{"d_expert": 48, "router_z_loss": 0.001, "positions": "rope", "rope_fraction": 1.0, "init_std_o": 0.0165, "optimizer": "adamw", "final_lr_fraction": 0.1}
Below are experts of layer 6 (counted from 0) of a mixture-of-experts language model. Rows are named router (the router's row for the expert), down (a neuron's output weights, with its number) and show model dimensions 0-95. Each number is 200 + 40 x the weight over its row's rms, rounded and kept within 0 to 999.
Before each expert's rows: "raises" lists some tokens whose logits its average output raises strongly, later layers aside; "comes before" lists some tokens at least twice as common just after its tokens as in all text. This comes from a sample of Wikipedia text that the model never trained on. Tokens count by the router's weight.

# expert 75
raises: "itarian", " Population", "iveness", "и", "erson", "8"
comes before: "8", "6", "7", "5", "4", "9"
router,172,219,287,182,216,144,208,208,130,166,224,189,192,95,138,205,146,168,169,181,190,205,191,222,221,206,216,243,117,211,142,171,118,209,215,255,199,222,202,176,165,185,217,193,235,257,221,229,246,239,266,146,207,220,160,148,198,170,288,243,210,231,238,183,216,260,224,182,246,175,248,223,248,237,283,265,159,232,245,218,142,182,230,233,239,133,144,185,223,198,181,149,178,171,194,156
down0,248,240,165,192,175,202,222,191,268,141,220,230,224,229,227,190,240,228,242,114,241,209,227,223,236,166,173,241,196,191,159,200,147,135,269,143,181,228,216,202,139,246,212,198,130,214,209,174,180,129,150,225,162,198,192,153,218,132,223,216,177,232,141,221,244,152,244,144,166,250,216,205,231,236,190,260,150,208,98,170,190,186,215,192,119,227,263,214,126,178,242,195,242,225,134,258

# expert 78
raises: "н", "rov", "br"
comes before: " (", ",", " |", " =", "'", ";"
router,162,245,291,233,245,162,231,202,190,179,174,165,167,223,111,179,172,164,217,158,137,192,203,233,133,170,243,230,168,248,181,176,195,188,265,210,194,203,257,210,123,235,214,238,201,219,234,215,228,264,268,138,186,200,176,179,208,137,247,205,121,229,268,205,206,214,273,163,223,188,199,212,226,275,215,238,158,249,208,255,121,144,270,227,173,176,126,186,206,190,163,176,170,212,229,156
down0,193,206,150,178,157,182,202,227,212,213,163,249,221,126,279,181,302,185,198,134,221,105,207,232,211,206,177,210,172,241,188,127,216,197,198,194,215,243,308,229,215,128,105,189,183,163,176,165,225,309,212,161,181,239,204,286,209,191,242,191,223,250,198,200,200,181,196,217,211,180,213,234,227,187,211,204,232,142,183,189,204,204,190,191,196,205,124,145,159,199,271,244,190,253,126,167

# expert 37
raises: "uring", "uation", "ural", " result", "н", " view"
comes before: "\n", " ", " +", " —", " −", " –"
router,263,202,250,178,239,198,252,205,131,214,182,197,162,156,119,163,134,141,187,156,149,193,218,206,156,128,189,207,165,194,180,181,172,217,188,250,192,239,279,195,121,237,166,195,207,241,226,226,256,259,258,188,213,187,184,209,175,160,220,256,161,267,218,157,253,231,237,213,238,186,261,245,263,241,272,207,187,195,234,239,166,127,244,235,235,200,185,185,286,186,136,163,148,175,189,166
down1,254,216,212,251,228,151,199,112,251,178,200,208,139,195,277,198,198,245,117,215,180,147,231,202,179,257,185,144,162,219,259,228,239,165,213,225,192,214,266,217,163,152,169,215,193,211,197,221,160,267,101,167,240,155,211,148,182,241,211,225,98,226,195,159,245,180,217,167,227,179,247,185,214,167,276,220,164,176,188,245,181,214,182,188,163,271,245,121,133,248,206,162,206,177,216,173

# expert 106
raises: "iev", "ography", "н", "и"
comes before: " |", "–", "0", "4", "5", "3"
router,193,218,281,190,226,165,212,210,178,192,231,169,205,197,140,149,106,202,144,153,157,208,189,235,205,186,240,221,141,237,138,206,119,178,209,240,179,208,231,202,162,225,210,234,207,249,217,221,252,240,291,178,233,231,143,173,180,132,258,215,189,244,193,181,231,239,224,205,273,138,235,244,254,216,263,265,208,263,208,240,184,171,258,246,242,158,130,178,263,195,204,148,177,173,142,166
down0,153,238,160,224,200,151,121,266,206,238,196,187,268,174,292,169,304,190,196,168,256,237,229,186,268,178,111,240,215,179,203,193,288,220,161,185,206,201,210,194,183,172,187,234,151,157,123,264,166,171,174,253,211,256,250,159,183,190,237,211,263,150,197,156,164,179,186,254,156,188,156,229,221,236,158,181,214,138,171,205,158,174,227,155,270,215,183,179,222,192,256,242,182,196,217,194

# expert 5
raises: "edia", "н", "olk", "ł", "urg", "oga"
comes before: ":", " (", ")", "–", "'", " is"
router,208,184,244,154,226,156,228,180,194,187,157,198,220,143,151,165,110,133,184,174,159,198,226,219,138,204,202,221,148,219,135,145,173,162,242,224,207,223,249,187,135,243,187,203,233,218,197,249,225,227,259,162,193,199,162,122,231,170,228,276,207,250,237,191,205,210,206,194,206,171,274,207,213,278,242,247,182,278,217,257,166,182,277,175,195,151,116,200,304,162,213,178,175,234,169,167
down0,122,241,233,183,272,289,218,265,200,169,154,230,146,244,265,190,152,240,173,199,191,247,256,267,195,242,234,219,187,172,179,201,195,214,195,144,201,226,130,203,205,248,214,124,233,240,167,196,192,205,153,149,183,167,198,103,221,149,191,152,287,259,208,188,197,143,231,207,193,220,164,215,180,259,163,204,175,170,189,174,223,180,178,156,260,161,180,188,200,188,196,187,153,161,192,318

# expert 16
raises: "uring", "ration", "uation", "rov", "ement", "ez"
comes before: " ", "\n", " \"", "5", " .", " Goals"
router,228,238,240,197,230,176,261,229,174,194,173,136,201,185,156,188,180,137,186,114,174,182,197,230,138,195,277,259,166,251,195,140,104,192,238,223,179,219,247,117,172,248,187,212,170,220,202,223,234,238,250,134,212,194,162,163,176,155,240,208,159,265,235,223,190,214,246,125,249,148,199,231,239,242,253,255,157,223,195,260,166,159,251,216,247,160,167,251,236,146,193,191,144,203,175,206
down0,318,189,178,223,218,198,198,176,181,119,244,187,209,194,173,186,199,268,231,184,188,207,235,215,181,219,201,194,200,212,241,174,75,191,260,153,187,225,188,249,257,200,174,235,201,193,243,197,151,230,203,145,195,218,182,168,217,166,220,173,135,201,172,183,239,170,256,137,259,230,156,235,218,258,230,180,189,171,183,145,181,221,250,160,76,219,211,161,283,230,188,142,181,219,274,144

# expert 119
raises: "uring", "ural", "н", "ł", "ering", "olk"
comes before: "-", "\n", "|", " U", " MPC", "   "
router,252,192,270,174,226,101,265,185,184,150,224,232,222,180,180,186,146,150,194,186,175,185,205,220,142,116,201,214,146,225,199,168,162,190,207,232,203,200,246,164,152,207,191,268,264,216,186,230,226,181,245,139,217,178,170,174,256,153,243,214,172,281,251,192,265,212,246,219,221,171,241,215,283,221,256,247,206,262,206,221,166,155,269,227,231,148,187,171,258,133,190,138,169,163,165,164
down0,175,240,242,232,243,196,176,195,200,276,159,213,178,166,140,215,285,74,183,233,169,138,247,196,194,185,191,178,221,255,249,221,207,229,57,213,219,222,167,216,148,165,211,219,186,198,217,163,175,202,171,170,165,284,222,111,248,223,245,225,185,137,261,265,165,192,213,226,195,251,205,207,137,123,222,197,186,225,165,197,223,209,199,201,176,250,266,192,219,180,200,186,207,197,237,199

# expert 98
raises: "ł", "н", "br"
comes before: ",", " |", " of", " and", " (", ")"
router,262,212,304,185,239,170,210,218,186,197,165,162,187,200,200,122,162,195,180,123,143,164,164,244,147,138,222,229,139,205,167,176,174,220,233,219,230,223,213,168,100,207,192,244,265,239,272,190,234,269,215,168,200,182,222,141,178,133,224,184,192,240,183,188,216,227,246,198,269,197,284,224,250,206,208,201,195,268,194,252,171,166,249,281,195,210,160,205,221,133,151,158,156,174,204,216
down0,187,255,187,228,240,175,185,138,163,206,205,255,168,188,136,249,172,219,181,170,235,178,250,191,192,150,141,194,250,169,184,182,145,176,221,218,241,228,169,177,183,232,153,274,152,211,166,257,139,215,209,211,264,177,203,94,167,171,191,254,152,165,210,232,131,234,188,214,264,136,230,211,218,259,245,232,222,185,226,228,155,169,198,245,108,145,274,201,229,218,157,176,129,241,257,230

# expert 55
raises: "н", "ł", "edia", "uring"
comes before: ",", " (", ".", "\"", " and", ";"
router,241,233,296,212,242,130,245,217,188,203,176,147,187,160,148,200,171,164,212,155,136,158,239,184,135,192,226,247,154,249,161,185,218,234,245,264,248,221,207,172,150,261,212,201,252,204,210,264,199,243,257,193,254,193,182,173,221,126,268,222,152,278,209,192,210,150,223,190,253,178,195,178,215,217,255,219,171,228,208,246,160,128,296,203,199,155,151,196,246,173,163,193,162,143,161,177
down0,204,228,235,225,194,165,158,193,255,176,108,140,203,144,274,194,283,224,247,266,176,207,256,174,137,199,178,220,226,187,242,175,310,173,252,241,167,173,161,208,186,201,188,239,241,221,216,202,232,222,159,200,125,232,218,165,237,265,169,208,241,258,137,164,197,244,198,196,149,228,178,151,163,195,146,173,186,212,263,200,267,281,162,128,249,201,202,189,189,190,187,221,200,197,178,133

# expert 77
raises: "lev", "br", "uring", "н"
comes before: " |", ")", "–", "6", "7", "8"
router,253,230,297,168,271,133,200,172,152,185,190,199,191,161,178,141,136,169,235,180,147,207,150,271,126,191,245,251,152,216,169,150,143,181,215,260,182,187,247,196,146,232,163,179,213,211,232,204,246,229,206,161,219,182,199,181,205,158,222,179,203,234,223,165,257,201,205,214,278,200,245,251,236,230,244,277,205,266,235,262,183,156,275,274,220,167,149,192,243,149,187,182,175,211,151,196
down0,93,171,175,184,175,229,173,164,196,229,145,229,205,185,218,219,217,160,192,197,177,217,235,146,186,141,214,210,157,224,208,247,266,212,191,207,179,183,134,170,238,202,184,224,185,175,196,232,232,159,183,235,154,158,224,222,186,242,148,187,283,199,223,200,179,226,207,193,203,209,189,171,177,188,129,223,213,226,220,213,169,149,193,223,445,193,230,197,212,225,220,218,240,186,207,226

# expert 120
raises: "ography", "rov", "ration", "urg", "н", "ols"
comes before: " ", " \"", "-", " —", " MF", " FW"
router,251,193,263,196,214,159,219,206,183,193,219,194,200,194,146,162,165,161,171,106,137,162,171,236,143,150,224,256,169,235,210,164,134,254,214,213,184,217,211,143,129,216,190,192,255,242,228,212,192,204,228,175,202,177,173,177,186,126,238,249,148,227,193,215,187,237,247,147,248,150,249,261,224,241,260,237,216,269,205,257,157,161,269,244,217,130,139,196,273,125,194,202,154,156,195,178
down0,180,249,129,194,214,201,209,206,231,205,187,255,167,131,200,234,279,200,209,219,233,146,218,202,176,167,192,213,250,122,205,131,201,227,214,240,209,213,236,202,160,152,176,231,249,281,156,223,160,257,195,181,167,196,200,213,139,250,183,225,131,242,208,170,229,196,294,222,141,224,225,252,242,213,199,242,175,197,237,195,198,129,184,183,81,128,262,186,185,135,200,163,184,129,248,217

# expert 12
raises: "н", "д", "з", "edia", "abad"
comes before: ",", ".", " York", " States", " City", " Carolina"
router,224,196,304,215,218,130,183,224,170,142,177,153,192,158,171,150,131,171,200,133,153,152,176,238,176,192,241,228,158,234,160,195,147,217,265,254,182,209,227,191,181,242,230,268,249,199,232,263,207,221,204,153,235,188,178,155,176,172,249,272,224,274,198,207,219,234,227,162,242,209,296,271,255,232,209,182,159,237,201,216,134,201,237,265,223,155,177,196,221,186,188,124,140,207,182,194
down0,234,190,306,238,189,158,266,203,196,190,171,154,154,161,226,225,178,199,304,131,196,206,172,210,183,179,213,247,222,179,197,211,214,237,251,189,196,169,152,252,248,229,288,175,218,223,166,206,88,175,175,172,177,249,249,174,207,113,178,247,177,192,154,240,216,259,211,216,139,216,208,164,256,174,203,211,214,294,246,150,199,199,162,192,138,179,191,164,259,199,198,161,222,221,270,197

# expert 87
raises: "met", "rov", "mark", "mod"
comes before: "1", "2", "S", "D", "The", "C"
router,251,224,239,200,207,105,211,221,134,194,197,141,192,186,154,132,179,170,194,179,163,176,177,250,218,187,256,286,150,215,139,146,178,188,211,241,205,197,255,197,184,251,242,204,243,235,238,224,214,217,224,207,247,123,185,197,208,131,251,261,165,237,207,153,207,218,234,169,203,136,219,221,270,222,230,225,197,266,204,268,212,141,264,220,231,149,119,248,237,185,181,152,124,194,162,165
down1,138,244,165,147,204,224,167,116,157,251,248,222,183,193,185,111,226,215,272,218,148,201,150,164,266,229,212,163,154,225,201,200,181,207,174,184,235,210,235,196,239,250,165,175,253,170,94,182,169,221,198,276,232,229,126,234,207,231,245,256,185,160,232,223,166,194,211,243,150,202,215,249,244,270,215,211,185,193,206,200,227,169,205,161,228,203,123,182,210,283,195,121,198,238,169,133

# expert 89
raises: "н", "ł", "edia", "olk", "uring"
comes before: "0", "1", "2", "5", "3", "4"
router,242,253,277,186,217,152,230,149,151,189,208,193,184,195,136,170,162,222,153,101,130,173,196,260,144,181,231,216,152,194,194,157,174,228,216,219,236,219,226,226,139,193,189,257,257,246,205,230,226,280,234,233,229,200,164,137,200,196,239,250,100,210,153,167,219,223,247,167,245,179,258,207,257,225,263,253,183,240,188,211,159,176,289,218,246,191,137,211,211,216,193,167,135,190,186,218
down0,252,211,224,179,247,197,204,201,221,185,185,165,222,222,153,205,155,174,230,155,212,124,244,121,208,208,193,146,270,98,203,223,154,285,246,231,122,248,156,257,159,242,131,138,237,195,221,173,216,181,244,136,173,307,208,144,164,206,178,240,215,185,207,221,236,177,151,200,177,263,196,211,242,256,243,170,177,187,212,215,204,223,198,153,144,172,219,229,184,214,237,170,185,222,272,149